Below are experts of layer 2 (counted from 0) of a mixture-of-experts language model. Rows are named router (the router's row for the expert), gate (a neuron's input weights, with its number), up (a neuron's input weights, with its number) and show model dimensions 0-127. Each number is 500 + 50 x the weight over its row's rms, rounded and kept within 0 to 999. Numbers have three digits each.
After each expert's rows: a language model's description of what the expert responds to. This comes from a sample of Wikipedia text that the model never trained on.

# expert 16
router:469541496490468541581510564526500441401526480490516507480478486560492498508534501466541546437557544536451586404557417568537544466517510442442621546519444492523479522563565431564530426512555439437475545524466532437395483439546561506517525448456483506467395475425492446454437457580509409416513438509437519449428478471533606553530461441480509482487474529547565495580521615461586517536486
gate3:498503577418494465519462448403603467549478575538508471510431611505511550519537432516547464501562375478455498472549545520433483502461515485500503539547472524454474544475480575462572491452560502519516573463548497458532432591624406489544545544558526505548520492470488467506566523540475457483548479555561539626515531485428494473483421527519489439559542459508535457557511566389453385604482
up3:513406512468488504641622499421407515468548477487465448514468563568477463456516522684503522512512454526497464494472468462551499445516455549435402441474568506496461419510463566555486414522431556576507445502554520531423486518550434521525462550487488555435516578420543514529484535485504486539505515542429550575455516454481497567505593422553463439533548474413418506476520502448467507513471
gate4:503562475520454533478505375449501492464511504515602524431493444504535514441472500539467401478553571462499436601521511438442452557477502563566507541489548497531540489558571475390535587449458486413497533468520517522476368466457497532494444503414540592474496511515518522460479499416535514471560530599415512502442507395526404483553501467484539530552519526386536474445585482512411478403507
up4:520440503519401547491453559460416425515489484480465490479418520463469476567530454404528550496517445454530464501562471553540591434526485452446453534474494487477457455439602475461519557443580488483464392561536420596575490483417544580455454506450513553570491460524416564473460427633409577482535544492556478466527510442439562510512442546497532530483446517525548586518472543457501523435555
gate5:481583458503457505477495578533463539503572549493416538574521484494544560363517549487510510539533507500544434487549499510583398345509459494519580562438495544586516530429419535446485557485485510459481491510431635490510514488453553504485595441500499525466429437465495497590518461500535475550530522504497477398529563528449464475492510581473544534400410494460376498492439550546516522463472
up5:481554471457596536537517532480403458514565585512492438477506501440498557435533564466484506523510533483475447536541521645562501514504415526535551562594385577491474470416439554436507472504470492506493469512506575517514489471480478423455563487435492497505486519488452476486506441574520528536510430478593476442518609577558555514457423566510479472509476497568474511435455486589558495330419
What it handles: Commas ending clauses or list items, often after nouns or digits, followed by and, but, which, the.

# expert 4
router:515571465537400462545539527473612483492497516506488533462513513595544512459548469503546542545388516510452496534526429636528456503545421483533534438555484514543623499508492568565472545535519483530388461561563429484495498495561499462514448372539414457499448516547553435511509512499487486484506523525515523476482430503533507548424417530526538554586543557490556485415503547594437462640516
gate0:446548521541467423513493544498491538553474401452445503515503540553404427454442541515549459498477541464535553515546503512498588447577503531432497513421551481558483478505644456458523476466431504451425565516470462522410432496449548500518496551530521487487496440558475613471452472488603488446470510491509595567387514482459366508479523533526410391544486453528546449518530390433525495476526
up0:456491435462478500526398442487434549442488459450465501417550568575438590462505520471470466497429445497493511471515536494511494585453559482565465587500496483362498642473508455528494491537537430520463541461514635460452457499473467540566567503463550570498456505493429555522561426475585584451484531511585474443554515472476578442519522515479468451609454495553575498464522569533535585507501
gate1:396525498592484526517480483522554464448521463378409534452494471504498574430532497351574566581391525451492477497446525558496538517500494570632513509506516517469531537345462490403517499544458492542474387522526532486576444576529532521480569531584536544525514418542454542513494461459535495477475449499451469580480516502492488466482436468426507537419472513575495419538523506510468535464480
up1:455550498547447458552398462589558502474444432529467472523451489514583527497493490475472460564518623496422509413520490488550489562434420468462499502495517582439535531495493582420438482450510477491400511464522523538411468570454510456512571550547535513490466348511506487527476625515517500551464545445502587526501447532588498590490475548535508448492473474511494512466524517501559424536336
gate2:557517538564494555506497523571489517491508502435479551450457503518468427535544530429584584576434539559333490610425573574430447480563485492461430472479564515486413458407462514460452530519474644477483446504523467543526499486398525494500611499477492537454470543493524394496502590471426469599494473524553499433463491483540454495505479524475606501479482496493473527533577532520490512458443
up2:519540527510518470594483482521389578490524574446515511426419541451496418519485560492505514537494434504410476584538578441463468505556438484508527552462462573444531544492443592545552572535464542468507414510477587600464542470444549528451447478474520473500536573554512511507524551476491459551527442468493448489592557531481432605499346477482592547569448510577539475470452585502446452490497
What it handles: Second word piece of capitalized names and rare words after an initial letter, such as P-ar-liament, E-ar-l, T-re-vor.

# expert 26
router:473491431526418471483475550502464460472454481522500504425443560486468529514551571518535581516410500555431504476539538562483423425461540496523482467507499437428568409506442422509477468501522463440435543601521518460437415416495545441497408551465595604448420595437515495517545482498427418547548572479532523520462536441425579458481402501437443491597554483524541484513544543507565532531480
gate3:517495489515484490497462572559457478427532457515516458518522576550520547495617464444449510617505556454473510472493469539579510463502540454456459632574518397440552540503416512566463453501475490478531572512505489650510476527527462481516469465451469467585545501465600474569486428520537558414420381523506555492527514435519538512454550559478537504541560514485586542454584564520598525451456
up3:515573502512424627520538556503547452516515434439500530441502596437582455512577563470431468505549453484597544456450503409551544509509405511522504430530497499448538494577498522619566512430537574454512538530437669556565515429462482472504599484534533497455477491496478461492553472507492576573509461529505537547533511563584538541551529540474527495469507436492536491588511437431531511466445
gate4:601473472561519507493534550532573486498527485466451601491524556390458439620449508537508490487546486353402482440493487417506466546490517551505479488522477506434549528508495478489469488396486423424475509486524459540487477519583498490547501464456402462532490570454468470438542548482536498530386572499575502495425441457577521561527432608478496480537554508482530476433455480587548609495584
up4:571522534508522587486442586555559517543549562433359503494547543489426373563519560589454472467480450512486485423457490528469433539491536485506537497538534432406530539515530430503499493512471446485441572459519549558538485572630463611452475495517452415530499507426538488537559588461507508512463431443462420509505506465508465589529512492459548419570584490524506519559449483591510536509526
gate5:492445625486549414503410484536374534452501418497362442525490495491448533443570458516489394541411534554487482471570473442522516461493509531531479537463514507516482503515571506524576573475551471554480496478521550478447473481475596514454421425477483382434515496502550519554434480461511454483594577509462504486437607524524459554566528470504565516536460465541517567490487616517542465447578
up5:506526559571474497484505447578439532490556532460461424432446521497555483496545572475508511459431550490537435442442556515523498487581479520567579561432516543576476507487518445475607489543411375559530456514540537410512568514553524532480434501546479442472531503555541474544417392586543504514568496529529498521482617564603494473524479529530501515462578507520428470565410526396458466586516
What it handles: Word-final s and plural or possessive endings like es, ers, ations, ities, attached to nouns such as fans, meanings, band's.

# expert 18
router:579512470507427501458441545508523533511472500497367529501485540452486452430478570495610613523445485510454561558492513477444438425428592560484491499535554492416513493381533500582529568403533507488480489572496468471416422463473509421551450430449447537496472485477385513545543578535506440453533536442545449526521471466506477464495453472472506448547571518575582465597502474573434536530471
gate0:534482607509472488543523417562522545522607532466509465437525511502495491515390526468537541537403497517532462505497452596434445570510528443621574566629480573502487560501559506484476469551514450399536528510471468462477410497511528579571415528528493500595549473521475569582539478557546463496500518546447451530469408538428451433530471479548473440518360545469524478500514503535492512576491
up0:475473592485521511548480514619476602556568497542473438425489494520548541561473581478561551544427501461459485621520443556495513574392524419624452541593513554492482502478591544418540449539536566419493506444412484533485455532503526472503454489475494516561549480470433546529523527554527516442481487522511491592500515494485512434523390492559514454508431555510621561439531534509437504554512
gate1:493504496515454442506525576545491413482488506483558463523506524517496491321528453514467520462463470461560553522463576408540448380458511438520449527484535491463433445506548544490512532437612482450522558419549606525460413441468499574458515578475498539569460552510527542430563389411412465436460519444493463514513509487557536422418454551535498560595539514466486488475469528477559507459475
up1:455452461599403448466502557511491373458522555554630507498494528542474441430468501462472437477542477549502469476519584446511486545509532442523430545473562513468466409438550536536492501552503481549550547470503645509554454494405551506486484480573373437462491596544533577520543431428417508421503448453529503504541540508525516430481427557564422573499493518479533494429500520535555498519512
gate2:469498364398571472469492481452530441505411477493549519466514631540472421500505472492399491525546504494521565530446491512518517460414578480495582476467511525519535462572491500524414504484538443474488379523481465499480514468426497417577503419416549524566413479509434489505440507480581582592483623490539419548470500496519569519430511537482526426587509465475528495488504522593499475518579
up2:560377484561513545537551494534518517475516552469563536504538542486436440368515455528515509548477479473519501458460551415527395502467527552573510501442496510544514481528467470561358440507553517468493454518487582491553522498434449602407540544478489424571516509611521448558461500465472531427530443520575537456469459525471458510490542615406455421431511511524477545433414502531519593523555
What it handles: Middle and final pieces of foreign surnames and place names, often Slavic or Hungarian, such as -ović, -ić, z in Hosszú.

# expert 10
router:557535548432449519551517563484521498496597593528521559478649521463552516532447541526494524497511598497503541461487548425561524447549537453461473548473450524441581531463480496532541534530546494471589489524468480551450490444423571418614372527416498517505493517486433418537469535568501460534621513449483554511546449422448565505544511582457397521452448488530497521506529502518420422507534
gate0:522550423453476527568550516358557509471514536471468459519516504536517526549476530525543511506516541520478365622546456478427490528447460376569399523596550451413407589492469502529430452507553479422480478571499485506519502472544482478478536495570516480409487537459562502476421551507387440545444525486501530537395487532522526529602506485532477442458539461539481546582550485433454509526483
up0:536544525504452511505471490452484521422523507498483585534576435486522536569433511553436525506577386408455395548511562515441514572603495505484342488507562500484486502498566493480473542489467587456475459478513577470503546528488478521480519515395534448485513540458487501455466479632623544540562517465521502449529484498529476442522496507474426477533605627521436468540408539505444561435507
gate1:509648544520489535443478501505520497481504577521534445529534478493535497519503584503431570498481638506397473451368500458447498466447423391450504486552430537512505425465483512537564520546490502427429492507575506522482495478557595487494539525389533570456428455504448478495588524505428533480455489509503504487494484506539622525520445545568433524505499389428570487415475535509472466492415
up1:430548515506470539486505524436520476538441547488634543439467554473473481458506529457548513517376445404510548534467513469495484450467427477526471590433543520499541502500566537537493477569510528527453547470583394449413648506450475516450496482540518505501485474568545612455519445557500547473434542557473441473539605506475532547454426434635553483516484492537473487452481526366461504490514
gate2:543440388468501496537515504495505552549502491548520546496519466507452544470403531596563504516513474562429522487579548449524449495536361493504553473420538498475489375524484478523517494495529591488587584498538517464490521531559532580592494455580509425473444433543469430578491480535347472507503486525476557566515523453473433546407565473539467494582554454453552501426550502455463515594509
up2:478590582510493493462495428484468448483506519440459409478468542517550419547511511423374513512578552406593478481479444562475492460454637511420446482478461499533500586494566547468493533458462440499430478509497534533543495511419477425449445563458486504471549544438548603449496579483612489476518496450535472418576500495535557494601426524444543495472458523513448494582470491498536452441422
What it handles: Capital letters and word-initial pieces starting names or sentences, especially United in United States or Kingdom, and line-initial capitals.

# expert 2
router:567582534439421546555598509488510520534554527583489587504648596432470543452499571524510552506487526454417521470488510525512508457481458494477580569575524537424482498583452458511501545517494526497500414519489514431434488527535509482619408498450472485464426487488498445478562437594436530592502441442499515456546538570460478489501450476371496526510491468600452538416427544490474509475524
gate1:564527609645606530488491537487434523578519526479450437539549541454456591420540521512486577526571520489427467497584465534507464443512510457466455459508444567429515510470561423559468548527601435545552482477473548500526478512580558516539458431511394477483622541485618514525451446487529484413535456496519515471507461478516613468487520509495512464517460466444524517530503415509451576492426
up1:491487542607580582487499536498485580528512527569487471480627571525468629421538543478477546521538517487426436497627460563532465463535564403540497476504448492528533500444538406580499562473529433570571500536473567487524490503605513478483422461532420470469536570458573513495591444515566469392449565468526517472486491510491571456452535456531490390506492510488562516460495462452482550482489
gate2:582410446509576435444502505489576489500475519510443483484574433451440493501465513474493476519497469526465552526475504438503603403487404438478478397502528518539450425437402513497567465461506489596477478474546457474414544527485469464496486477466567556527528426525512499551600423545528463387535462524542645524508523488527473537520449551610553561479608540403442490450534503496537557515536
up2:519480530514517510497567469510558625453433496454579410535446482558497609462507537538513552531514552520523475432542450596409456469475497563490571431406503433499485538530484540571488427527469551494518466478476536485548524434575432575504465563536547446466551516434494664494359529528555569582532547523573437496521558557441487484510525510546485510549496492549524544565463516572475450547514
gate3:543500476425476468560571492478501540493472557463484421458505407489441521431438531429468502455410564483512526394512454460407469594554509428659488503523427580494510520525473511540532595524467443480445525540506544531449458441540538504501481523503474621511486477610542541524447490484554546584563397472539521486508564519560558559460420455555495497560524424480461481495417498475557552552553
up3:510521459538547538482445472505538492435589479584572574525458548532571481551604536574538482490498484573477491586606530556545540426479528611382462466555586463548488442472546443491465449462524524477506499571405506537537605541512422496483516513500497468515509556469467502420530518532476517371442537541456556492511457474481496414610578567514437519474465455494535531452587511516471441433463
What it handles: Line-break tokens ending paragraphs, list items and table rows, plus heading markers (==, ===) and infobox field names like Website, Genre.

# expert 24
router:451450561428460513514530495525521492436522468566504473387531500466492522552527492411517569426552604618511567418503443499541518442519419433532558558475399488540485419516524482419541516498538509420485518587455549495453465420558561464494468412416464492420466554583535524421449609491450437482490400423514465471443473443430484510526477504453440480551469510514431532504490557538484498497443
gate1:377584492534468465550431458621418498422470432535470505538526478467468577534556574566435517433526539552462492437472455563502475476545459502560538444477499511438454403486529414474490543453476419603540537467527558423421523546486500480497470493551495524434548571380457507527572433474430419562459499498483500498496472461458563497477474592481502514519374470468543472572510448524491447435484
up1:533362471505555450496547567413569566540641570533436514458444509531545411482462444390514520514527468475566544532551494406562491475447498484545530445485525478523542636488476549553502442483541556383521402464525528511537449496529525459495523492454554497516460495502484603518372484541531582386541473480472495545484536525513432499511486489505506555485598534497450499524528524492493599479515
gate2:432456448529517510447570494436523428501504491499480499477603406505571475454498443508572497505499475558578475429507566533530506432457409439549541455453484520554468447574502518577555547534493468578468510535512494476543520466470484552469345499515449557567465575535527546422472411484496620509514415544516511512516518501486386493500547498500484570546481501575571617586435542405537470556469
up2:533455485524434567499528521455492523560431406505527407488554368539527383446512504502480513494489445441561485491584493398490518490480499494454486530486534504466469538447504529595516491513453423518497623493412600452436457434507515520526477521408530416462532532512426650485560471526504535526458516537535576524494547507449494547597440509492509536522441451450532461523374572537491462500578
gate3:440495506431493449373475527547443573503471527454533520432539545527574549593460504460562581500518466438498603546560504465440475469382489590508492514449493443561467531474551544550567555472564556510462492492539469504562504393436482508528518578495504493502402431494519529563572552464453584540635567589560437541494536533556553422505559451502513509515522505535496507469511538413502471469422
up3:431527564460549569488522518464477551501489488522570469442452508475605472490517557514486545443467494592579448442484573536486458477511444508474532435538497441504521439479470442448463452492471488464438480527559448505505459521530514348459454497448475560461393514496464540444477555396522516533452469553525490524472634547482401459554507440608597493485484467620550460533486445575407489487594
What it handles: Pronouns and clause-starting words such as that, he, it, which, who, also, often after a comma or period in narrative prose.

# expert 6
router:561533547556351506556570524507488490554509560484396527529474516547456600470525567499524514512442493512524500507495530489600532544503494469451446453510486548516579502508573489531469511594563491453508538487568505551532496468565551466554488429445429602486362551542377517479522505485377479432529577479542470499522492453478495444567480488373483449514474470463534469445501542594508518604448
gate0:432487502519490503523469509541464443466477535579491573524459459476469502535554524570413497533336467506579480568495437583546511443487403529497424448516478443395392473461533542472595461531466518498555516420563523501586505545431479506535500595550446561466402560517519467432549519470579492553453609496411464514548471480530497494427508476535557577557538418520498532540458529548515550498475
up0:503463505516540503480485471490542523539538458540496415472472396505475535544469466434588462570564529505473458506535476485521567524617598527507478528500500536607566548597491406468445577483493546476454510550458389509436512453533500576540532486430606605575513525508508456477450588467448472453600472443549592425478484486499567512484493500458536398480537570574478468505631488496456479499510
gate1:554420564487502443546452438530436481513541397421453601520438499495510417475534478545541473525457465411516465539483481523462505491429455554429526495503505552432435519529451422491503506527386523522449421487473457473533545472413432466387535523464398420576513510443584544444643530534476496523541468498464559648483530532492475549521526436506542576450480426496544457516519492525477505527460
up1:484547419509478528464540476565575398493470430563511420501538424484476493524515493572432413546479527428457510486442532395507587489490566410652520494425514542591494451542543480494482497486496488521556589587444498533499480556565549532551564451512548559443500552485473481545430477461511480443415503494561448422527496457508533476572505525553433535513477488507471634537531538510629482452496
gate2:550389490541446561507532511515538516506528590623511503444552579511418541549460480485488461485468479464469518501550546502539587425455495432586449516555553443416372448531509492532526484461488502513577468580531552514524553581506548635497514605524515482555508501526499545581454475593535594512452465493479452488494507533553523610490542504521461491519424450503475491561467535517426555480626
up2:545412536509427510484518547514565536470530595609485504444543587460452518548409487479464429475457491461543511538522471483537526436488505475575430521562558421461453532494518518550564528521493545539595497568492485465516506577539512651476483577592556480537531499547532568589472492629486572530522483483537520494494533569531502565516616519475485459533504430515480508596468546534412588451566
What it handles: First digit of a number, especially 1 and 2 starting years, dates, measurements and table values, as in 1878, 28, 17.20.

# expert 1
router:477464491567449492560448535539496451493447483536492589586500505498497470537429552569517553474412580561422505490568498510491558448564453545437540479516453538492436475530510533550490550561615474472499573548457479505466568534520531499512476452399494515442490533578402549555559578482492510492456405472531567535464495433498493430535405499395378515559511596496394543494502563502539554597484
gate0:487499488548530571482506518532486489489546522427504477532489592511461427531621529507484465433561464564456501475409579473470466442543466562547531543501447598543449497504488469578372462534470452538545567540479537461444512554627509501544440419426541567439502428473598589521466420446546466527433431452508457497492444576477512454441435501557534561475512546533573537495502430601505509485550
up0:468500557553442446513532575420502490506460477567511509544499469474436553435483426505526566554501504492495473474507583446453464491438472552514419430440457499585488412536532593416523476413524559417460533475478440472503323541539597515518549572614503433560451516437480494601518451508527525511499490473402568468468511463496569544504533534448460381549482479442477482456460494491559505456486
gate1:470446472547468413536565583490487534456592531514602487484409570441473534526574451558516436503402441483489485482431476487431516520505590520527464566524591449472560467552602545510555502540500449583557465558557550536497389452490549550486527454482501474544510486529586598506450510498442507519450555442467423496553506501438461497525516489465499495465458462595541510551365564385504458470498
up1:453432478532521461531565577532524518433581491577506421426401535477447521465522462559485390450408469460527447474482483468483449469540575524593528522512535410505519402558553551516583519569477511542568488514502557475616380412499480547485483466489480449517481494497514617517483510524476471535477539492458433428534523582390440527561548498458474481492493449619583534509447503480493475552473
gate2:510506533549562513453461484574446545486648577376534478450462481568396415483401517435452466615451553512504488521583561473481518486478473524486478545470405501522438483538533485504506552456465478477450476516493594450410453456451469475485407481398554476461456542495485537590518473481500464510414506535520520479439420472566424583532417490497555509489500481526490447469465460548383464465491
up2:541489486488527550521516486483593478419508583407554518422518523534472510410405482463478437489448493530334524531412457422527512400434488492527512588483540476542505437501570523563565436495475554559523488554573472429559492540505525600523453481510476425536568494446476493512514440540536504564416500441538501658419446522502402474542506453546469513523501463448490527488446530498543564469528
What it handles: Number words and quantifiers such as two, three, several, both, plus ordinal suffixes st/th and long table separator rows.

# expert 28
router:461423534449374535528454509452426400578434471474499578461443493582484527503509481581502535494466444598466568473551486541504515438505454449467449513517616522489517480513526404538580408535515492476523474530500523475420443488474507509570459471460496531513408465624482522515526567530498490428521472496411553435521510428520515598539420540447499540443448530518512416465466560544585570592520
gate4:478472580557538566607455519482548577410462501522487480392493570523460471487521593524387459470532491522456467522482460511541536559526424571533499494590532521494437461571515464558515526476591548554473558493543434474468411537455570474509468609433525481506505492462574479564454588613518516525497536551517504424582489500531407568467490479534540498543408533560457468522537533491463400568563
up4:530553502549536545568430571469442539464363570458445590398483507457472517490473587500401441581556407493483506478472450462579496536484379510413456562548523504535487560500554538538525488457572523500382538512446436425473411575509538512497481536468556512512524539618523494533449510569483537495441514482503486463519500506483426525552423461552519551485459542469507438472575566479469415464477
gate5:623485478452493542493549519499501560545514498477472512548520497532477504516585545453556479463478500572533536523416454494408536464568495593467551502440430482469458418528642431497512424457471370558507420363488461505488484531497468556523442395475473495466506547545528507572471484423408419548480464519466483490443509543514404524446512472471497605578556424537533425518486471532531553532458
up5:482533515523499517530562529522515530521496488442517498510480476498445440515518468596436561519589609472433360548502616502558549475519496533563490462444494542487565511404511505509458517411497554474417529596487496462610467545445476527469518599423531583459444522475547571493534502556547568514486524598473504554514550496543483499479486475640563493483429584500409499478568540520568479466585
gate6:472501549545357563517546538506524510568500435482573490510505524395549554516473464576420477522526532470421450486514528423449519469415461445471427533508571514539546491503576519455479489492605572551455505485491371529436517521423434474407528388520529499529527510504474497479539475595416432482437502561445543548509473587456461502558447387486432496489481519434420534500527515410516498525553
up6:506441402476551495458433511468536530438464558496546537416526490561539425480549520424485581524542533572507551517560430564519450473547496568454536553550469488442483512552472468575462442554475469476531541502524615456474489578556493481549458519455523559428503557581496487471443565432514580460525467394465399455562532436475521524485571527602615479518471546483589544396467464525438543452469
What it handles: Closing equals sign after article titles, taxonomy words like Animalia, born in biography openings, plus coordinates and table pipes.

# expert 5
router:488574503525456435594485461461503539526635596504490513483512484537424461472419444482531592460458488616493467431579442548538497531484459537571593541618493485410472461511500475509620521477519446440522515538536566504506399550504584461625434492478510560465459479498488481499526468458427447453493581492467448449520472492458478396518460556479466481510458553493499495452548579513466399491506
gate0:524430480548440527514487456451514539455515481485441549432488519505576478403421468499579500477474504594548415500441413568524564584519514523537521498359510447472471536581474495517599532511486531487481491586564584480529537426441498456478569372460477558553402540618476439445524493515465569544474449517534492470506461500507568403493594498523504506453480512552444481484546465564480397503519
up0:515435504584448453503523416442467456405488483578402571493513489552587448491467553612536483460587537486519510477523435519449562444508620502582520445465482489446546616497487483468506538449419426488466455448457490459487527479574497461493470413477392527491502434639469438525451534508527518533521482441573542454484548436426505464477528552471564521441517485504448566535514497515437394490486
gate1:488456467570585406508439463438523513459427571532427543402534440523400523476539592466568490439525454511563455534505402499515505563462511547505562434547529444486453455448508490434523514519511471421551451513503544487394488480426506479415459466448356549538505521498503540492495537429419540374554467452488478439498449524516566468473484520507442425525547506517447603552502484427490435521434
up1:413410469479468440535504490489433498489560497546498543482456515484559577444461522476484562527440502440533436493508589538472564431461446492499496500479519552490504546523546529564435533429521557575531545483441546507572488552557515500537545537549554476523579460553553428421566421497519446609481415506512487527521520501509483506467536537391573585514435553547621322507537537497516539495387
gate2:624539455499582395455614511436485480501398534518498517499500551567473503526562534551544509545476514378512466468406463621441579436518456515518515468599544534519553543494508405541454498508542572493496492630429487455581552433531477494517577470625485543543525473469545555469503521532461534469464525556474505528457506478492533439575507434568482520517569478448530460556482551473491578480495
up2:559478540545521453534575465508485533540468503534492515483511514593515488501527556552580524518393457437519475414421415461467514441517427451532494470573591471590513541489567487569455384541442520420462454465496615455528498397564451489453522543525414556574485517520488513423523515473464492391358519543499490534507543488491571537560434488502489491399524521444503527489531572394506456491511
What it handles: Short word fragments starting or inside a name or word, often after an open bracket or space, e.g. Har, Wi, in, on.

# expert 23
router:495485443497498404583507554490518533503497602490424531537506528429525524483504447529503528535461505436491407405550507528604515512554528504509442474540435491485515485515480524527510441508516503460617490532436482419501445551628462456612566518453508550472519400532498496421528556493465434520538459513481504377568485456498505418485416530474595506572423469522491527493451595528485465567355
gate0:455492585493525464468523534521472536535491475577496461465556434537547503487445481563503472509414437555491448526496484474579588550428608576484565561511490588572470445507391513465544538444423470453549519580483480409486559550426432529558535491477527468433527485573471511536524524510493462479505497467418416481536538525628462472429460612550532559477626421509578510534478534555480525562490
up0:574468566474467531447465490549584415511417491565593436503534489515574465451491467410508565448590505561452458395456437472543581487499547537461475511457489530437483525403493579463468560437457535537497547550423519438389427511413460578518399499515506593519474458556510492502471534486563480503469484472488512457520488569433553432469503428534499541427436521461547543427520553417441484526446
gate1:510495484437504503460470381541490526414511483457471527580606553526472575418529508476544612552578415467503519482492450459510534438513500593442479467422542480598582531421482495432491438519547497520575463535502546484551487512465494510526521527555515496486569515521546465472410471494531514526455483429464353507522518491490529566460497415349451560493462523552501539607539481452574488411529
up1:523442453375470475512503501509504534428533512443530476570568536543538506444478538534539528509589479504527527465499415453481415412528474585484467529464468478479531517365460460412505468481543518560644499528522580518513531458493499515584549550521492480558480542477536502471456419569567494412445482416492398557477532557509541449392503396374486537504543511480507494514566453468586477503565
gate2:430584526456512445457550520526458482508513605542523491508515593558540534469573498476538458490515461437530559549479411493510476485485464390513445634476550442525532528479509376591484395480527468474448614575553564551472463497474496478526456503524517436504520517568549527533595480540551493524448486427485513453520485492559411407541445532501451533531437494480498414401477562501567473613473
up2:564414460594534532460440474391538489478536486431522512475440488484409518507509531488405509456482514542480485567581476487401424493508560536520530506556442535507489442491515486444466535554549494412548417477462459534556560455555429492504481488521467518522494467488567461496508452497417582608566432605524517525426548544473592497559565551501550476489482379535496583577482464504546431391433
What it handles: Pipe characters starting table rows after line breaks, and adjectives after the, such as main, first, former, western, largest.

# expert 14
router:471436432520434510510548531514553427563542479517530484403482516488464549491520498501573500510527524620479570400537477455581600481570433443474489551494566564475515457477430498472619503548532547533472384569505558490529435522509587481585415461466515545466471515655383520510553540504451451510516466454453455536581481428471503475584505489474482454510479524457505465471544576512530476575552
gate1:511460548526541498557484547446511451460466417447529403448495466527577564416559539569412478495447422435478499542544457412570443522516520457531467522461447462478520519426536465513481591537567490495447428496557593425589527513561498485426557488506542400389426525449460567444522465437417435489459584546483482507518549520510504575499508548578473485441560556491543451442512493568561452569497
up1:541429591554545496411582502482497512453501530409456566421409521513450535477537484571497439545529528583428537507510462469564491507413593532483445385502537583559490439530546585475516405565489516401406524444474486547511518483479518580480587549523490528433456539510464472510553506527483522521483505435461476513596548486492505611564526544486461448480460540534547417563429507516456533561413
gate2:469481520486462381505458448582447383447484486560472448497556493539469493428532508407507520432467383504390537488529538542500440450462502408480548484467476420466490453529541537540519574421515437502520446506504578480515486503538522481549450539464460525556448568497570549598487432429590530452429448521436478521589521532541589534439505496525532479458498407547395500531515495446600495496578
up2:458463495496506530550494462432518563528463546437464507537464478607484477481457475546603433511566531509486449525544487495435555618527478481462518533465480464507448398460529515497532573468499488532569614544493437521457500474489459501517465521602497438474554480404461469527476341530399460565495552438483568540461498427443483524497536537393479469486528553555533434546456469609429404451430
gate3:487506505535501535557481494489489468462385438520484464383520558538563597502470457538479463466551503469414562549519488469509528466505512545658448486571458487538565480541398473488496444517505483567495504391440460603548559421477435474550479591452615529474496510502550542486489491485532477426558563426439596509510519425445528587484496571476529500480572518519397485565545502456535470512431
up3:497539477513439482523531565538471572460436539508585491498538407523447440464464489498536461564446515494524571420476441575546586547517532571381446570447495512418468491451584476507510557455535488465453547510543485449473490483523486487558533510493469448493583473464495519553507565450459422488398470571576418478426535499642521470530517447400509494477470527549539514405522361427488543522567
What it handles: The word to before verbs or destinations, modals like can, would, may, will, and apostrophes or quotes in French names.

# expert 7
router:538522538495394453547532578490575500504577560483428475528558525517473655486536552557509520481452510595509543424530524452591490510480429509426507435477464522448501495483522505516493493619482526454482512482599489528517508468563559451565413488393499543489501551524387526541498535547412544428557545480488514475494505450552552451536479502387504444519509517516468444424555541566523513632415
gate0:556494539457574476608445504474571522538564431393523577515544391511591463565522517523557548486510531470474545583460567523543572509508474502470502543409574436618523474551523467464497490442551480393537538497497454455465473509444497459514545552492506404546562429427513560546499496524455546455483461475514487596452495467513462609498475563547488419541520528595457395513475584486467462526552
up0:572486526442528471556475498437532492512510477405527596516554489507541512493491539570576550564486499449506533603470481477535555504522414496511543516439532454585552457549572431473539598478564495445489582396476473458461456532453488508405466538494489416527459506414518598475522500545448488472500562513478510601461514438531416529515393565497525435634534542566463399513441575521506435536470
gate1:520438446567470559485540475465558542517538523552548507415515541448458506479469455519544467443575512455543470509433534456471482499529572516472434467498544624476537538575429459405463414429521502429469450427463509542455442530561515510546577525470455526521407495505526487474515500558436589475420589454545388434570452393523617490465451478481553514455518359509474542504528449503459504448463
up1:490502536481517528519445552566481480482456516420413520547519492589510474490542557545462577505501536554482507496526458550520463507442466497492530493530404415531471473422593511610593586585507522490529556539530524468542562502421467444447425521608530477480616486549459495473469501467541415509542404540437571534430571609470488464594572459494447512520474586566479438512492582543547554555511
gate2:530492517447521523451462485483421489614471470432448501469547446463551529423537523500517452565591569457385437523560487541469548548448593550494452481479517502455469531541591431367488514463517538499501528466483442435502528518504514527517452465555586547524383552413528546381452508571525555503446509440455476399556458546484472556477566478483491520514492510509567511551428478431493635528529
up2:495502597545478494557570546540609586454430585484470463476552532425482486533463475488462525409548486498544563424533424440426423474579483459534553524501537537515517505462344507592528575548466451461561521488475587445548494511520479419484589441544520504492572588512577534494430449528410543465504556571551470580555506477536494500532539482421497481538521519523513524437508441511465415440477
What it handles: Non-initial digits within years, scores and figures, especially 0 and 9, as in 1-9-70, 2-0-05, 1-0-,000.